config.yaml
n_layer: 12
d_model: 256
n_experts: 80
experts_per_token: 2
d_expert: 144
d_shared_expert: 0
activation: "swiglu"
moe_layers: [0, 1, 2, 3, 4, 5, 6, 7, 8, 9, 10, 11]
router_score: "sigmoid"
normalize_top_k: false
routed_scale: 1.41
balance_loss: 0.00213
balance_bias: false
init_std_router: 0.024
lr_router: 0.00126
vocab_size: 32000
norm: "rmsnorm"
norm_eps: 1e-06
tie_embeddings: true
optimizer: "muon_variant"
lr: 0.00473
batch_tokens: [65536, 131072]
seq_len: 1024
train_tokens: 704600000
steps: 8279
dataset: "wikipedia_en"
Below are experts of layer 4 (counted from 0) of a mixture-of-experts language model. Rows are named router (the router's row for the expert), down (a neuron's output weights, with its number) and show model dimensions 0-255. Each number is 500 + 50 x the weight over its row's rms, rounded and kept within 0 to 999. Numbers have three digits each.
After each expert's rows: a language model's description of what the expert responds to. This comes from a sample of Wikipedia text that the model never trained on.

# expert 24
router:536487498449474451478488471435480549429534496521476561531434593555532501472532567632555552498454570503503438613475392484567509544497495491456588534539585420504552567521464458475416459482431543462458464474465430535509500495472555538516479438524420499461513409463553453536531490529496583440441519516543454503472454395442470527491555474474472519553447479542437603517487484559496460514537463455420525493471480426491494509593387419465467545520418516457476497492463493421476514536481404551491452386531436480554543542465508515484444417542491504563519524367453551490531392502442513490446379540440555483492487517425495503552494481481521537489522428575450524443464553504529544441468542561537547443457478432470554423463399506441422604488519429326469429550506514489490529556511427
down0:489491518590492527468579649572568495497551489487503529564482555549544348511538535455547488526464462450435510447520586508522513518524480529400499502365550489501546585482646475536586511438460427548567449505474503467463509519532396490454453589447471504534493502511516562591544461568517599512519527471532396427599574538513460517461415526472472577534557412531538529486528526531517440525482428548476514544470538487454501502507481446509494597539509511512408490513494455527520554407454449396532493453496451458514414526455556498627484521586536443573526477487531477475587480500518513505427534536506460529552526421436489476561453510524562501584541527425520477578487417582525567540531578511515515517445505455496404516448552601516531603470531630483500486541515472492521479487534462
down1:473473522472506589416505582478509462444476551536492512451441548452515555524534513489475448477615532480497510481465571516461625474429483552532535592430561466504466502517400441559566501506450558491492569400467451460478489326513460462473381477452504462609513599448544483393417531478515541514472495449452493538538463564460527512505452411478487476524583501487513484593435466476563593572493524495505456516477451440426447491399532494551522550469496482530490503556517569523540564450606395466497387362577530513574460490430469542549576465486622549530518479469512511476465494523513552553506488518435484545492499465505463456527509489455473483534408530497578516486549483528504509506489560437527520438577465516551376495495569483424564473492460407492568539499500528565446475551396459
down2:526451509504392492418512489516470648415502540552465431537539516643488467506437529433507444491444476450528461446479496466468497466550405572507403462480516512486493483464488509471554526448580482541509531468450489501519588552576384569491532502512480514514495537554448405408490443501547553501415552496545505515506530482448510539607544485361454556493553561568495654500496432601451456576477588501557428482518477472553499491591502444528493498475448487538518527546443517591392521527464522465516441474428497566447500458584484573470447423498483466475481548506609470504468418607554465527479488557455438512525378511555485438539533480382424461496501456493510523438513429495512519446528381530418493468469503457488511484585580556463512513505499453503509415481495506488521427533484481
down3:401492537487516465441531484513433573533469548422567504462368583455533557476468560563530530528365447453481460518531425495531469425520479568381470634545578466510614543496571446449515433390563479473469517588540486468604467461543453457431494543484539552594492545504501530466576473497513395434550510474489462505562472461506524478531554481463460552446465520556495452466453506500421498478553465504427463496493450472452461520629472500476473483563454515420485570575484418500566462427462605513507558499489500510454459502547513551485519443538568480509533422573512476451573545514573442483555545402595541477553494526610493477460481540426544491569552546636377504550513556411484501531429494534491503445542476489496513555491480545483487504504484541516462539501549534415496522451469553
down4:492478463502524555513493601469494449509494464559398620512538479537589508400492403487503584497531538517506457476563491472597414532540492504476506447518455525534447520529581369488554497444467564502520487456516460502441470512512460464553526511494564568548540551485543461515492506465437474615528487451503491555554469491500551432538590584449524446529543514531494485535314546426575494471551539505523536564448456675492436470455526437541482548412435542475490525503473481508510482572547512563499484461531609502468486533415457519525478570463530459538582517498419550560444501430450461459534464495494482516559497552439531549505496582524554506534566506605545469389486459488501596479514494632559470580484495454509526520548533489490527420486519622621495412545505472445576448529495461
Sports tables and country codes. Pipe separators and three-letter country codes in tennis and athletics tables (ESP, RUS, THA), plus scattered words like Greece, Governor, briefly.

# expert 67
router:540485497449478448474489465434480554431539494527478563526433593547533499470535570632560549504445577500500440595476386486566509546494486494453571533535588416505604568522466454471415457478427549461458465483456425536512499504470553541516481438524416500457509409460556449528533485523497586438442523523549455502478455388438473525491563472473448498552445478522433606520486486560498460518536465450412523490475482426477502516600437506465470544518416507452470499493457497420475508538488398547487474381530426480555540549457504511485441430544494505566510522379451549488525393496440514488442378541438559476496485518423481504553492480475519537482526427578444526446466553507530548450470535565538517443465472430474556420464390504440421554487523432339475417551516505472486534558505428
down0:512478540462472596507564443556485395499449565476457423495499487507489496492522514442512549513473492480402581439469458578556582512525507577510457584540443483441422594511526470522555431434547553484497570526509456544540553548417525511527426416523522474531546516489504491559451492545391489445586505454537520552375496550453504582480531537504515557459490489449498496481522467429492533475505562440587488542510496505553470494507557501623577522596588503601519551456523442456484485491422564455466423379498496472451555502507468510402420383487553394527531482573499601405428569485550481589466423496494521540436491496470533480540558590473434499500515516543523558454520537424539408619466474578431492495515504538496446478549515454436489527492470435465423536515489498497531533404533390
down1:493471450481535417538502377537545551482536482545458512440498514547475541537416569416561621480548537500495535536476517563497553462617467610653469493528425444563468537497474510510457441471458493467419518502571435485509505428507518447423388492519495441452522514541531509408462496516551485471561552556477459544453438571444467506514492530473472483474542526500536584521419508476521456482458517469517477443501411597541551455555412428531489484539613472555528465555527523553413433571433496558463507504510562526470436529418460432508442417486618552391520472519501582512574494505502455451526571463449465465424455460450501508531454522464468487480446585595536459485474543574544516521605580563479554499456469477602513500415368524537509513485560542470578559534532500517483455440520453
down2:560415548454497480479372571635511474469441506530523510477477549482478541482570491576443532411466560429561421490465550574566474549470494494552538581506435420511555488481427511619540480440485487483514538417591570539543574463525497505443470492557469404519560552482427493450530476429426498484547493495516579520599513500557522495568485545538424570468441528473457433520570486504395557471524401430467453478600529541488535427520389454433517498426587490461493491459554515544505434433504515470578609484487488488438601455419490523458519466515472449480484531483548518502445478517546407510502566623517590500501485571572527551538507503427544464430583539418478498513484505520487562533490461474474476454492472507428493456494426450504624498446468511527387467505491465535505565423452476
down3:456600479473479445530550498575501449584464597417466436530486588490516462561500530442513510495527619487481454444485572574468533490530516551512510501564512518384534389495577491508539523547513369551575541491467536476432552493436459452499497506492479525444527378509422568501565484545464501546452410599478545456564528415487539463563429465459476519454429515494531571533464517471490350474549577562512530537449531527614497416536547606510463505632477490592483508470553551571446400465526559535544569436485499469471475449552486532487477574557487508577530486575473511504500516472449422522500515535518435492561493447410579489407493412434452463485478569552438479428451479503489499408501523474620493508468503449483455524517491584444565445472490454529506510481505407493513512494442522
down4:527532531589496531438508507474460463535460544489470510447498492478466370452603492474543409497511485537566517544458521526486497490532436419522583435446487496500460506497487495499541430455525471451556404505444511560443468464488512595452523525516481395469580494482571557532460490424426575467478535526577523443495584447558447500376547542533463539480521639532530596542502489584472458595432601530497565511488459439502425503405463454521469425540458541575610506500569474664497544468421523439492464517489579491440523523552505450433501485482429493618516477453481460493472439470500531475450457507503491397521506567492500529543595429494447408547509564525519480550532569485534551594446444595434495512550555452462556545479454446526426477565479511631554494532497497449507466503447505
Concessive openers, existence words. Sentence openers like Although, Because, According, However, and abstract nouns or verbs such as existence, established, distribution, attracted.

# expert 53
router:542488497450480446474489469428477552425538502528484564534429523549529502476539569632563545494461580504498437614476389484568512555496490490455577532539589418509573569516466461473419456483426544466447467477463425534505501504477552545512475440528409500454507405463556455533534489528497579439432513520543455500479453393442471523493563470476455507552443479550438602519488482557497454520534464445421524499472479422498493514601430494465470547521420508458474506487462504410481514540491392550492451382533435487551539553469510522493454426544478502566515510420452555485528391499448518488436374541445577478495494520434494506550486478476515542485529423576447531444461561504529550439464541569538447445457477433469558414463388504448420608493524429347469422555509509476490538555509422
down0:507509528575476556426493530473581454493575542503554514530462582385527552484554541535568445528513485546444531512488477465500505539544504520522449531498548399546514553471518541520514516512529524517561429456502453450482529486429477444479426394485421460498638505429470591526493504532409517607393460497554500526565460520429559447502549508441515481468440519515421377579481438387580568546552602503508539466547530468543557540487501462538579498534502534426501540532426457620460507627403490601451520457516416453422426470506519468485472476502509538550513578406593447497502555513529411554512561557470487480543525424471417498535468497532493573517529418550472578362472397447438482441465468493475451561490519497444510509513442456514512525493542479450481558455551436533460498506448477
down1:558469459443447552465569454562512452500523532352464530441526507476540535502531444597470435561545512464527548483523549479570565491509537490550501541492455500514429545442456431519503454519478467532504592591445432489554532403448546418467572563433473477451581570582460476435439405553555535584481514533588491476414449572551497540421434487469491421452440577507503472409386472518604589507529500542487481413468470494519496457487548568489599477544390507511473591489505594480497532544556459539531499370521501483455495473468510482540463521507394543524532442560511476521500408536483509569572472409461443514509528527407493520488507498549540415436450474477481452423549429552506447515536491493558585500458509525441382434482575458500472515433529498482457453414479514565495485495472587
down2:461514460495459545547516543491536416517438495560455536500508436505459412553507474490499472542478509554502492528499421484517477514467533522479530510457437508569530554499504538502421573502380543568506421517545380628520539467490500458511546514557535523539506575413484460542549513411531516554468525565451507500535471540499509457510598469467453553479444485515513406493401539496424504427581483484365548546401482526386475512573589513497483475483509531492449522472604514480478488616494541500465519506497458449432444439501471542594386471500494543477517525391577531476443495475608499561493571582508499426476523466530599537540444544460536603545427465555455414405402506396493534433593524538453377478437479566494477470503491454596486454492502572511505590526516424491550529548453501
down3:446521421440527403511500487601480419357443469432469544517517447478482463433466537421568543459405485571457497463445447582537432520433516465537539490490515518562497566482478401481623464509444492427471578518485603449529540461593470412476498506497481487437486578521515500468510436527588540572468527501518528574416529479491463533374494617540442463503582506442458509543471468508413550564518453482501480518519460551491472542504472506527626451447438502523474484520572491471509535505500538519451441505552477552465455444563617496446423556556504516498440455446468418497592450493533505469421470584430526448481471493491455566444423465534493519538402514448391465425494529514479553446428442453481507567538502513404392444483398483488527563546539435551537426537530510501519489528472508
down4:473502462536426478484446562437569590497505515458555458457554519480466528519594473600581512514541409505516391520480565594527477527472499486578407459487545470482499518483546443465491579557509467525455406567458565461609466495471502491471579528522442522540544622508552476493594503498573495536504552428467515455571493521526456525463475542518482527569503522573493471494505502505424428485613474443436470537537472522491469413516543529447528550412461411415471513603448525467505378436401506520441456634491593515519519460607484414539484464417531477474450499518463459474553415562582506452431468496594488579520621530477528487501469531565480569492404466466524535556395454510535541527417562512500531434403503546533520538527444555549532563540530478469478478432555440499482516532484509
Periods in abbreviations, tables. Periods inside abbreviations, initials and decimals in lists and tables (U.S., D.C., sp., 18.0), plus words like that, away.

# expert 11
router:537469520440448443481521504481613594516552511393557587487510526541464646485611458600599500405489525449549492468549546377583418517517475471523430535531622570578535501591502480525522455551407565491606486403510460557484461588580523464503551456377523533454456537491478483492572483550491480440535473483483479487458490459546475482549524529458534534508546459491508473488357517510501511641491520483471516467500453456517429571517491468477482582463468474492508478561557514458442538453485528500479521539412444415514543550543514534439474568533467563505522511462561563447502591459574499432486534551506503521558512552502502515531513492520561475413466556483494430549512576557543475385487530444515478480452544493477563428496382498504443553454593498493466566476482489459440515570407500
down0:537550518460479473432479543547430525540490449544448422621536513508444495521601451451476504503449441433597402437505558461479530506462524555450531342553464441482475530523421513516450459502444478446498491522490528420471524568533549415560572566498483512595534477497554543537533428525464606588527446590470598491518488469521494412493352494492416472464501559533475575478523425478537452489467457576532502552578547497527431470486417482477439388539585519428448497502465477478521455483463462531557535453511437498575550523484480518494490441536541539533458479579442610602441425492471471408545535459511476559500516461426545523476496550570502573481463530439567484502492535542553540575516588506462611482442508539470492545548478464452422480506485532498501465429567381421567478516472552
down1:413456535476425527356547450580528479499491428465475448512483457651464574568478472536580502516505471481542538506590446527515416520541466580475498525426521464588551483521493503489485552430557549495601479427495510509505470598493516577531576461457523553549521523548483464520490583523452502545464446426480574429543551477610526557507478521449531434503513434445538516541479546509521528453462516538492516419529503475505409498578517563456426558469528486511444374547534563495418502442426499440351451525470542531539466473541543491555485531460565421442554517512512469608535525408535493445522511484441513453467538497533434405486549519459461486506485581420529503475552544649590542533565580519497491549581545479437459433554401471530502522493489476442555561416469547460516576470497486
down2:548542488525444542453433528569457584490495510499485469486619558451382353550505512483577424414516514454436475537431533550576555527513591353456519434473454497438453510505508497541567580511479548570408433590442493510430447420434515475406486539471367508502542561460565500544466542538444412463517462505559509444484496476474453612462517473443481539559496446476508449538496482486436450485464495528538601485432481447538574520490576475479455450415604451462475593531469459534571472545561517499502498510492514526495493497552424453569535452518524450445510573501473538507516423461494528476529522500495452515512561493486532561520487573495552499434494511568459522555479585447513490513486421483436502473524510571631574536535537532413564456508560529511533560443495423501507491346442461
down3:416534509434524530561356438508498485603561441544485506522538469391377469398566499513516396444526547475595586620502521570539504494457538568541479497430482503542503473458502453494525391489604574477488413486528511530570460492483462549391455550547508549568505491446461529526457452436428612542470549564472489502486524525512469489498516474449490471484469459524557457588519463569491515385411416515472466536592502501506436487485414414511402567540443425475557561446547541538533535501503444614501487561543537479514553469447502370523460490513475452470474557521475504501468441413458528504533531437379471468553542530419573503559503510557556554476452486503511506515543448437508438502467429456526533482454493514439474530441552494458576514471501468457568531430459517509502404546546541
down4:514504454496466508433481465493542488526517523595463475509549530513478495492595483472479519464391464502564493398397515463547447516502590481477531519511596451446537542437423552626492541504470559461443487516418599477539452508460484448462516519448461494588550540509467428480637436515503438414459494537534466419443527486480447594393514459522461528613581523526502533407489519497535459486569541546526442601545470488435537578463443572473488495425489452503449535510486530473543529540471444495559447504526500569523571442428463535545623503517475450553539435506582403494567485513456538435535499445469558502485462465460551498667478435496530579442427569465496352556536421519515458469446505558399498481504465519497519504426507504417496552510513511510487603552530496512564471485496422
Table zeros and slashes. Small numbers like 0 and 1 in statistics table cells, and slashes in header fields such as Club / Games or 0 / 1.

# expert 4
router:541489496444482448476491471435477556427537494525476558534440537551530502472535570640559552498459574508501437603473381486566508551503501500457577533522588417511653565518464460475414457479427550458455464474464429536506499498477555545505478436522418500461509410465553452527531486522495578445438516514547447505477450396440474528486562473481476498556441477560436604516486485559499456517534466449421524492474480428520498517589418460469470545518414514461474516489461502417475508535482409552489434380532433494553539541457511519490457431547487503563512519373453541489527391498451518490435381537443546486496482522396494505549492479480516547488522435575445525450467555505528542441468526561533513442473478431479552423466394503445420599487524433347478432560512512487491531560507423
down0:448465556401467470566528441384494478453551540513514559555566635449479512425503458462563474593591414531527538488477490601513513480488478496481480526437545561598557468593577486454466572619481568471461551469620453527496494524478465539542425656434474452424562482501475475511494459467504594507499483504549532450478475444465514634544422445479490537496483457479552495571545486534523507538387552479443528397519518529524460543495572418446537534529506553423550480654489459509568506449421436526469549473462488394431441527559492517497464480527443506524534489423551544526598465459560487407488538460533522555474523487511479525465546454477460498469543481522572549432492425466516505467501516516552473585518486546509545509464513382501429551561571494540467486543479485455450437462542476
down1:486467490478442404523537551500530469539454555503527504463574485494401514427532492483487497510497581492587521479495517530476469622534490495551453560498491537444426496515494496507505499510427507532486493543503485523521497530469383595453420533514529500450491583449462424509408421455541504460504526565486489448469527560456538398532493546504413525541477544484485495519573561499451522447505462469554511366453480506511536494513591548571505445416551535416581546475486527499614490475509451443477410677468446445452570416511523426650505505619510552483539477526429536398583504537445552418484505518469443593420492589530505562564515491460411390602515517503539481507490520565516510496471583514494470519546574515490398509535521450454533506409438494498394453522458457527560544507472457
down2:425473480512472562567550523581520521535446503549486493515484485464440478459485565384529488525626657489403528465534522501520458551483447467518465454550498475450497603540555509438486493429487547486460500526522584486358469450506503458502451546529496485521546452546401533423526562582459429566496563481496483483487443471482397469512462497638498516515508459528499480500574525481615510530558527521451472505585483531484441521502438410534557503481511490593545442374494483522487548394440505474582486612415524506602491499532501479529522518461451610633455573461575580594495512465512465521466469502398518526504454526461506582482558590442385520596518494555551525478537551521482463476482498465462504493537476510541454479490474457496444487517562415424534491546548517627472458491489516
down3:537547566577512508493598503490578466469516500583520506441568547426520458488426472525542486473519478425506531510561548497584398469458539489493508536369545556553453501562545565565440472580453492481546483416534514437501447548505528569518552511494525542556519502569598426440451498549535470488544483508457477485549521542442478432482449510528425566635571460411507384539541568439517512505506492512448555496517418449339535541478432448511487470584462424498519528517422535527486501451440511467550542473521524524504473481523328472463436479465498522473581563463486408484582448424499558549511509529507542590517497428490482557524485463428524519502528482559471542499525513428500472525367510488412544575503583433472548458497415427500501516508575514468385428511437548510535458480453599
down4:523572564511536506516537535546483392442513531470541497475475519489581511514565542504550533502525579527527459490542542520533328519492488459463436453511529584404434484600432403514545493545519481496396528569439577504477530647537503495492469566531516441512581548533508520475500497513469547470504407434424484484428492463606492421517545512509409471388473509499530529450508568437444464545530527640481465520486591532419494609529366473444519433505526469492484427501494493566512444505361489532577432504465496522557532564523442516527431369535497483511542463511445464466553483463488571494491482451509475536484468479493567470473522516550468448581511448407460539465504441469541523480518549521577431525497490448587429501434488501431436546474488460460588430460543417526541418531539452
Country codes, percentages. Three-letter country codes in sports results tables such as GBR, ITA, FRA, percentage figures like .7%, plus scattered words like much, completely.

# expert 42
router:531505535475451475551458475519538563407526488545492509528427513439534564473561482515430519567568443533608547502435517471493500563470490506427481582430571540595521447533471430461378563576499467417573486507517518489527534482595612481486499507554482509482522461521431554529488541443421458462508524505508501523501551473428432537494503473533500531508502505550413389479526466493483571433488466528429556520390500444439485546560479515485510403425451488517476520515437528522425413493471451540467501558486521452585563536538542574461529580534592448551454474528425507515542594427495567553468439480524472442532372511490557453529421380576523525482518522602463432464403519524488489446418557458495494508496479454516603534518401518454374500589517498439550403565549502544432526559553538
down0:524319547483585580481450529443447475562503453578502487510550557512535502486506522448550452515543485498423581556437471504549461526499472421509388522516502447473529497429522491537434535494494406459467529470544512531592527459561524446516395614554501519584492405540437496414429540444490487478466550461471451424487527544580465456472426471485491528485557530468447508490447548489482489513545499509521413465553608494482529491594526480398475539523499469468555449457556546553469533518530484457526486503503426625491451455451579516432504529547546439395523496519517511536381530515584582499570436490503436483518493474408611586521486423483485395452393514528472553472470462474506540461474555574404479525497479503565497563571497511537596618442462518572441495463493529584503486446527458
down1:488479510454525455432465490538522466507502454448537498468502441553519516470564507479450479488351498542491528400507509535566556468495569509506524502491546467560545482489443528458574512573546488353493551568540468477561331507534568512460526520510541490501575563507527512479501469567526557559457480512494444522490497420564510586505571534515452534477461507569383522439595487503533529515596552523587505548546435478482536522636487542467529407497498496441475543509481611448426577432509469535450538529518444529467483486515538484517448444536528493516564620461453463511413532605554519495498562507589609464535504536457586438505461513491595492484494442469422477634489617429530474512552557389447522483445406492477533470517432480490499511451444525579575590526527471524444565422532498
down2:491456493521481513475504528403585507495530467472586514428544499545497458491570495495445532509561475520488464510486492499537459504510470484530500586448426482527468608486537425358593482461530529517582632549454530548473461431436529514455599518519389395517540475598544536433478406528482341536527518511558464402598478495560494484543406600565518552582501475491520551490459447544492426582452532405501471439547546462417473423470478479539485572500478528478532478486545462522543497561586514514480503566555489524467453480561558434487462519529487514536528484479476447542494367459544447498522580452466561558531564570446527506532600513497446478447510580488525461511539465502533553389397454511491456462424486573609502494460449474489464565579487458434498515584485403485535473498518525
down3:514528530529486463411498575485470607468533409488449478504426514439425450527451501439496550521557497384456594508611512488580569546444413543519495412407536433525551492516524477469543406502570476568502534448574456543524543479444533432508534475523547546539438456388560449508493559557558453581434425532449457439558582485472558457485564456457484447502498446504563517476454537446474461479501504498473510521526521535635448450479535443527556524478435527463514508522525432548539437605440553519457377456501454538429353497483515577380476535493499531551564434524453515483524508481428415514483507475465497629536540526488542569493522594498566548518521525505412482477545428473538571483500462439541421374512516503530493475504463421559474485502529441466424513542500514417462525491537533
down4:441591561566484536479502567487438478507506491583540487493515474488502523427447511335421479496399515605495568490472555530382592560435500487514434438488495552492488548572522556504501416465546456573541475536541507500571566562438512491468487500479475545497503507499307483522437513530509516438555430562513474480518553497486503526475459522497480510596579520522494449503521498497521525461598578533507454494415491502433539451425519459571450496424483416608602454482489569489386529548492489542571624465589532551477499488485456496384487550494471374507574439519525385398438519521476516617487501502495442469470531484550493437498558564562438486475483483468557532478510459486435513529546482526564484464508514492420516469548511476504571495506464479466483499511546428506509663529518502
Currency and numbers. Dollar and pound signs, leading digits of amounts and years, dashes and LaTeX math, as in $1 billion, 450 soldiers, 2000s.

# expert 19
router:545484496447475448475490462432477552429540501525478555534431564557529503472535570635555555497449571507500444607474392484566514559494492494451572536543585418506562566519462457477417459483428550461453463480468422534506499509480559543524480434527416501458512406464556452527533487526500574444444520522540453507477448397441471522483565472466453520553445481555438606519488484554496457517535466446414524494476481429462493518600452490463453543518409518455475444491463497420482509537493397560491413386532437477552535549461510513491451429543490505562517507334449538485524389495446515485438378538438555482497487522431486517554490477477521539479522437575443523451469557512529544441466535562540515440471482437472555422467394501441421576485522439356474420553517511473489542554511425
down0:535537479505536488491492547483507481485597563575565487489485542479469525475582480488480489562518385501429463403442505495504500516500442482508482433524401543576491448394359448465537515450532491486530402532429526446500550485543470485448523588544605570528503521533523401478534520595519505454548513463458592523544458554509452489436548558481549475624518538500485469468537497486441518505443514545544503503599547517561498538459480535570498477557514494484499606404438525457475507529470505454376415393348476509431541442445603500496540613502513389481497471458508478524522507411490563552501403384581472467492377425525536534484559434511459526449494411477527552519542470515512473572433459525452546592568525517501527527535504461468597552485485433552568505495502515481465503529443503
down1:493421592406533571479524415512463511502567508519460608398400503516412564511542456358410540516463511404430499419523432464614565466589468519488433522481490536448490512510432532465556450540503560534485556418583605454471458545516356591525491515504486472531544406530483556500546464479473443433519464532461513434451517527510499511514621467466461467503500537525523464526462517532542550540558453514436568585555437540469525575462354570520473454518538582531457502394444468461441420452522495541419478616543449476539478440498585488472477561456554553490514450449536513481549478523533475485496526451514514580426605515445469541507555508427466493491442526483489512440474550529602477481531477566493476539545539498495552492456545497530559485454549497444500516466489540481468417410501488
down2:492582466515481495526446530484595491520470482475462467466469530470474480542531532419600559512482439483520520534472561488548440419494449455456419466451407523537482525509592508457446545478541548482549512508476521453449494531471544501420434507465546426575468419491560477513382578419463557406517488473482473566515453500502554518528583466491560587427501523504481561537478503527490456552450494531471445483493546487498486495522475568631531431510407589465497472583488441527504463500576511432515566518432424545523414440540569450493595467495537527469454528565567565415482550624514551470416528622535568487418511557500456607390560490502547544490503476445443481570532596515466361537413457549569488547457576492445554539625587516496481475534462483525541514532486490529499573453443550
down3:423538556507488565500435521469500471509480464465416542522506569479501494583394432454520479441490450554522503612451466346564502533527580444591458522564572495509436483573369487526498500463516554588548471476498518443478462439433446527511483506481500513558552566497521500573509476485485500526495540532537559530391504482512463508504518502447505482422529532433496510442477555450583393416575528464444449580496475443448506521563615502584489534541490460418522479512508547523426540565399534462483462554556464499485395617495562422521514477498614549531490503459547562618582440445562456445493471486536488554513478482492415489420479501512511492498437511488477437510554580511612511488581508499605508559517483464393487517441453518474551453424365504425484467511461564458533524531547492
down4:487506450549559416453460509433503493473565545531515459544437561502539520442423484515506503491504485420532508389420470600449489442515488586557461542473574523572450470443485518526537494515412599495549446528564483512433494490472472374542536554404511457524470479543500537598537579434549453476429551473505507649499371456540522465450536535463480525434526566434453487464551548523504525515519505434486430430468494542465568574460445441493512445536542556476469471429464532426489418375440544405477526596501508536504458434469529464563527476465564459527439472523448493371510585391481511512504570475512493480565474494492412644548472454456548566535489518486520455554474513498408387536549501546478470534477520401539502433493533518481478523505486542536408483499467471494578492583436561
Location and death verbs. Participles and nouns for place or death in biographies and descriptions, such as located, died, killed, removed, occurrence, grows.

# expert 54
router:538486499450482447478492462440481549430535495523477560532435564550530504473535570632557555496436570500496438610476387487564507558496506488464581534541588417506571565519464457479419453488429550455457466482464431532510499499477554549515481435524412503454511413465553456526535491526498578442433520520545446504471463403440475526489559479472480537552445476542435602518486486561494458514536466452418524491469481428482499506588408380464453549518418510458473494489461498422475505534488401557492439387537437477551541544458506510488448428544490502562517527390453540487529390497446517488433380543449563484490489525416483502554489485477521542486522432576446534458463555511530546432471533553540525438481469432473559423461388503440420591497520430344465423556514509473489528551508420
down0:577570465483655432455449466528484572436386507582495466569453532455500552525563437475544476501506399536384507522483488423531538536431520570551514463514475411530500448518425507504456486573496456494525523400542489455445535455518482494528472504495453476429551555448464590514497467504539491409479536436519454559512463518457394614517448510499506441545459487455546546486516476486502554544484546493470544451542594487518517495475489469520560530575533564480587529482535503495501533528551544513462515574444502507457512419490543417532462491492446501523611417454454534505495573515592559460537543474502439606316621475560495544551514427482561492558525364506581526441569464411504575441497510449562523542493577523489513521490558524511561487427562444557481465499557589493460472453503420
down1:493468542455383447445454499575487452500434521466479435459544449471466480483470535586452482502529470457463521614527504549524494465527525536530410446557532429527572499481504414547455540478591529550575551470452601492535428550479430497503530532507608532544554548435487463500500489509499452549441483396459550466502519481520530468504491502506486469452425492492536468658531523571516468545538464597444532409408469454526412511572536512486451467403537491389393516477500517530522557533445460417481568486485380474432438425458589567565504561486476485487445481490530566524498449535503462565489465452539553514548502475571533585610495512527581570484542491524501451564505534553524496409486467578509416539534549538471454519570517542500493603491398383528526456397517491456414456488532408
down2:582571445426502494541488483572473626445522528521483536552466561450555490551503426481464458558524401465596498461457467523480570437400455539503530410451509540550496447446451530467554585547478547538531393482591494528546458557543520445420456515578583601489522503523522496522544417496534504554527458518462516470591441492515480517451449448520508503500462527521416468500495549531507461509486621466435520521518550554519554421464557407449568605536529520377477467500481462502497517527486529483491493580441565382549530539477510496474534495517615483380525420504530501480532441499519501504518622455536422458542417476537544471494515568404487485546539537465454469531471528451507496547479392486469434432542459429538452523562513445430602545492616569492535470473560548547563422406502517
down3:482549439595542505551604506543461476440469525526541463439547529517599543542504519508558564584386465503585506500534439687518436410525466473474515487445512461503564522460447523516547523587542505466560518496533541441430458524496439493457515480410453484499533530548544479562510648527460489509503439462513506409491532529478534447542561527560497540472573454484447526496611517453464457475443460504502434548528561524465419553527439562507489527573484441522466485574557570423520533481533608562585493573544457441498547481512572541447484400503461490539403543484512574484458459544443543545514483514593534525519462396543654483460451419500577580504469463583514529509605507596424456504483518552518465472536491491426479489508519503517438485423449460434501490484471560549540498586435507
down4:493447504535519592478493452468531614507488581475422418522469535467431514467547459500531526439462507541515517476465461570580525575546478493510489509543457500523524504461615520559509613461405557477462600466492448478505475496530491491457559471548550528541487487536555449540466388532402453538616446574404501520466526580536512510521570515588558426547504555532495523522363403532464520484569606492439489400505442444494470553477444463520539543421492442511520482393486462528455454458477517459523495542446558561505517427529588454507483413473485516599532551435573473461489581457562533452472555610467531534479503469502464516523486453478479442492427522643630476498529514576539505533542528488510497457517501497553559397527478470500461443558452469493507566548416409455564612491454464
Numeric table values. Numbers and decimals in statistics tables, such as 70, 47, .35, TBD, plus a few nouns on roads and building.

# expert 41
router:545484497446478454471490469434474553431532501516482560528429497553525501476538570641556542496450570503499434602474384486570511550497486492457576533527591418505629567516467457476420460482425549469458464479463439537503503500477558541523475443525411505461505419465557452526530486528499580436438511522542459505478451398439477527489559470472469482560440478558437600519486486564498455512537468449417523494469485425497492512596443457463456548518419520456473521486455504411474511542485399569486446376533439473551540546452509518486455427541484507564512513406455542483528389499443521485437377537432556481498489517422475505554492476478530546488520437575444530448466553506532548439471531566538464445481473432467554422461387501444420613491525427343472422548510513480496530556508432
down0:520513556438488451563547593553475539491458446477513448543466524588545506469488507523569570505433547378551523535504512568448457484480427523517447568543431427548484530534594462590491466446447454547557532510511491428557558521496438488473643462482519528586505431529500394504593443572524491546528469507589500489537449481494436468488495474476409505454518450527543580530600544519518524569489503411518565514549467579543450526580453471519552463433490481628513526496537417582462447498539497439561377564510414402427472481489438480560454474438556497558528474443466570522464509479473544600497510500484453587544523565439454425496423593572598458552500467519459592588495494430543601518491422546499487529516464469442550493510447500470589553461451456460487518533563513512524454467523503
down1:453511490532542463523461508462613470416457497470385406550504529475514440558484531435503449424404520530389431582503474557497550479455479565580416458465458432484478521548538518517468504456471446480495527510468498493542512513529502434507448562526429491519509531492450479404486489494376481579572564463468467586512470498565478479526369521517466441533487485519442558522389541487512489542496453454421576542442520585444514524485527538494494428521455427444542514482372439406443510444514590559533663465542554450579407482550450518627456483525448550559486464496398455475509432468368469562490478507529483412511436531465564440526474463559481522520461564432477539523402455557483513456558527526539416486503473463450448481538541477477480476498457458536480519449522477472598498448574483
down2:511491542549535524455394541439510499503534386485544508576449472584480558511427447556473480381435439542529475449558555545460474482487533488493520419453549528488534531459511519543522493522567482464511504430488464532513462411565434485518515580484580499573529381463481478583540471547432484561548580471494561562476505568417460536565432500436513481457449563438502471440467538534539540504507544513607484569451520428497524450535551509454495546422450406452433491482462575389564589528470489542455492521542533431454484500520540593468459494414507509444618452506457487440448458445521425580464453535566454492517485485371528548445513559389565527495579353523465448420479466445499558485502487473411485540593535488572578516579484523464467472460504559427510458494484528413461434485470511
down3:513558513437440407475569586539478538475473463447460639470433473546534493461528489466476469544510529388497450511518497545510552578497471507551463478469437543395520481503386500480459533495453505492517406510503496531583529531479590536467504560484616458422498448540443495516535581483414516546535416464507407477514406494471466441394454510473568484636474543490529505582516543559545492569567481530522504466459410501506481444548523523451574504452581438486475544461433518532534470613550499462456456446510355454528508415413470449461491432382556547383614435457461494540556458468507470560476478532489578473514544513549518500436472605452528461590485543463406454427508486420506553504504520511498496487523481448549486474466489528513515495561443408562506499491478542477445464439597528
down4:600403445426463526627520440573495500611487513508451469503574533508460506508523548588509450517450511511528525524494557516545500527554570478563491545492447489505523499593513344514567546475503498503434422480543485402455506505492524454511494550624519546557585539494487449505498520448478539505483491505408486560344530596468520542486488483501474515469499492603512550503531546563600631564442469588527509492529459566517433527513532445473538509504481524436523531489456422488518528604475533517472581436511598489500472555499500537460427534449505498423538505460472522443533482585482440505490494476492479546505528532429540563563484537503449551537547534466522520478412409416588563507498533489525461460474540404573518481397630448386552373469544454501507415460492481433425472471473528
Numbers and spaces in tables. Bare spaces and small numbers in table cells and lists, such as medal counts 0, 6, and blank cells after a pipe.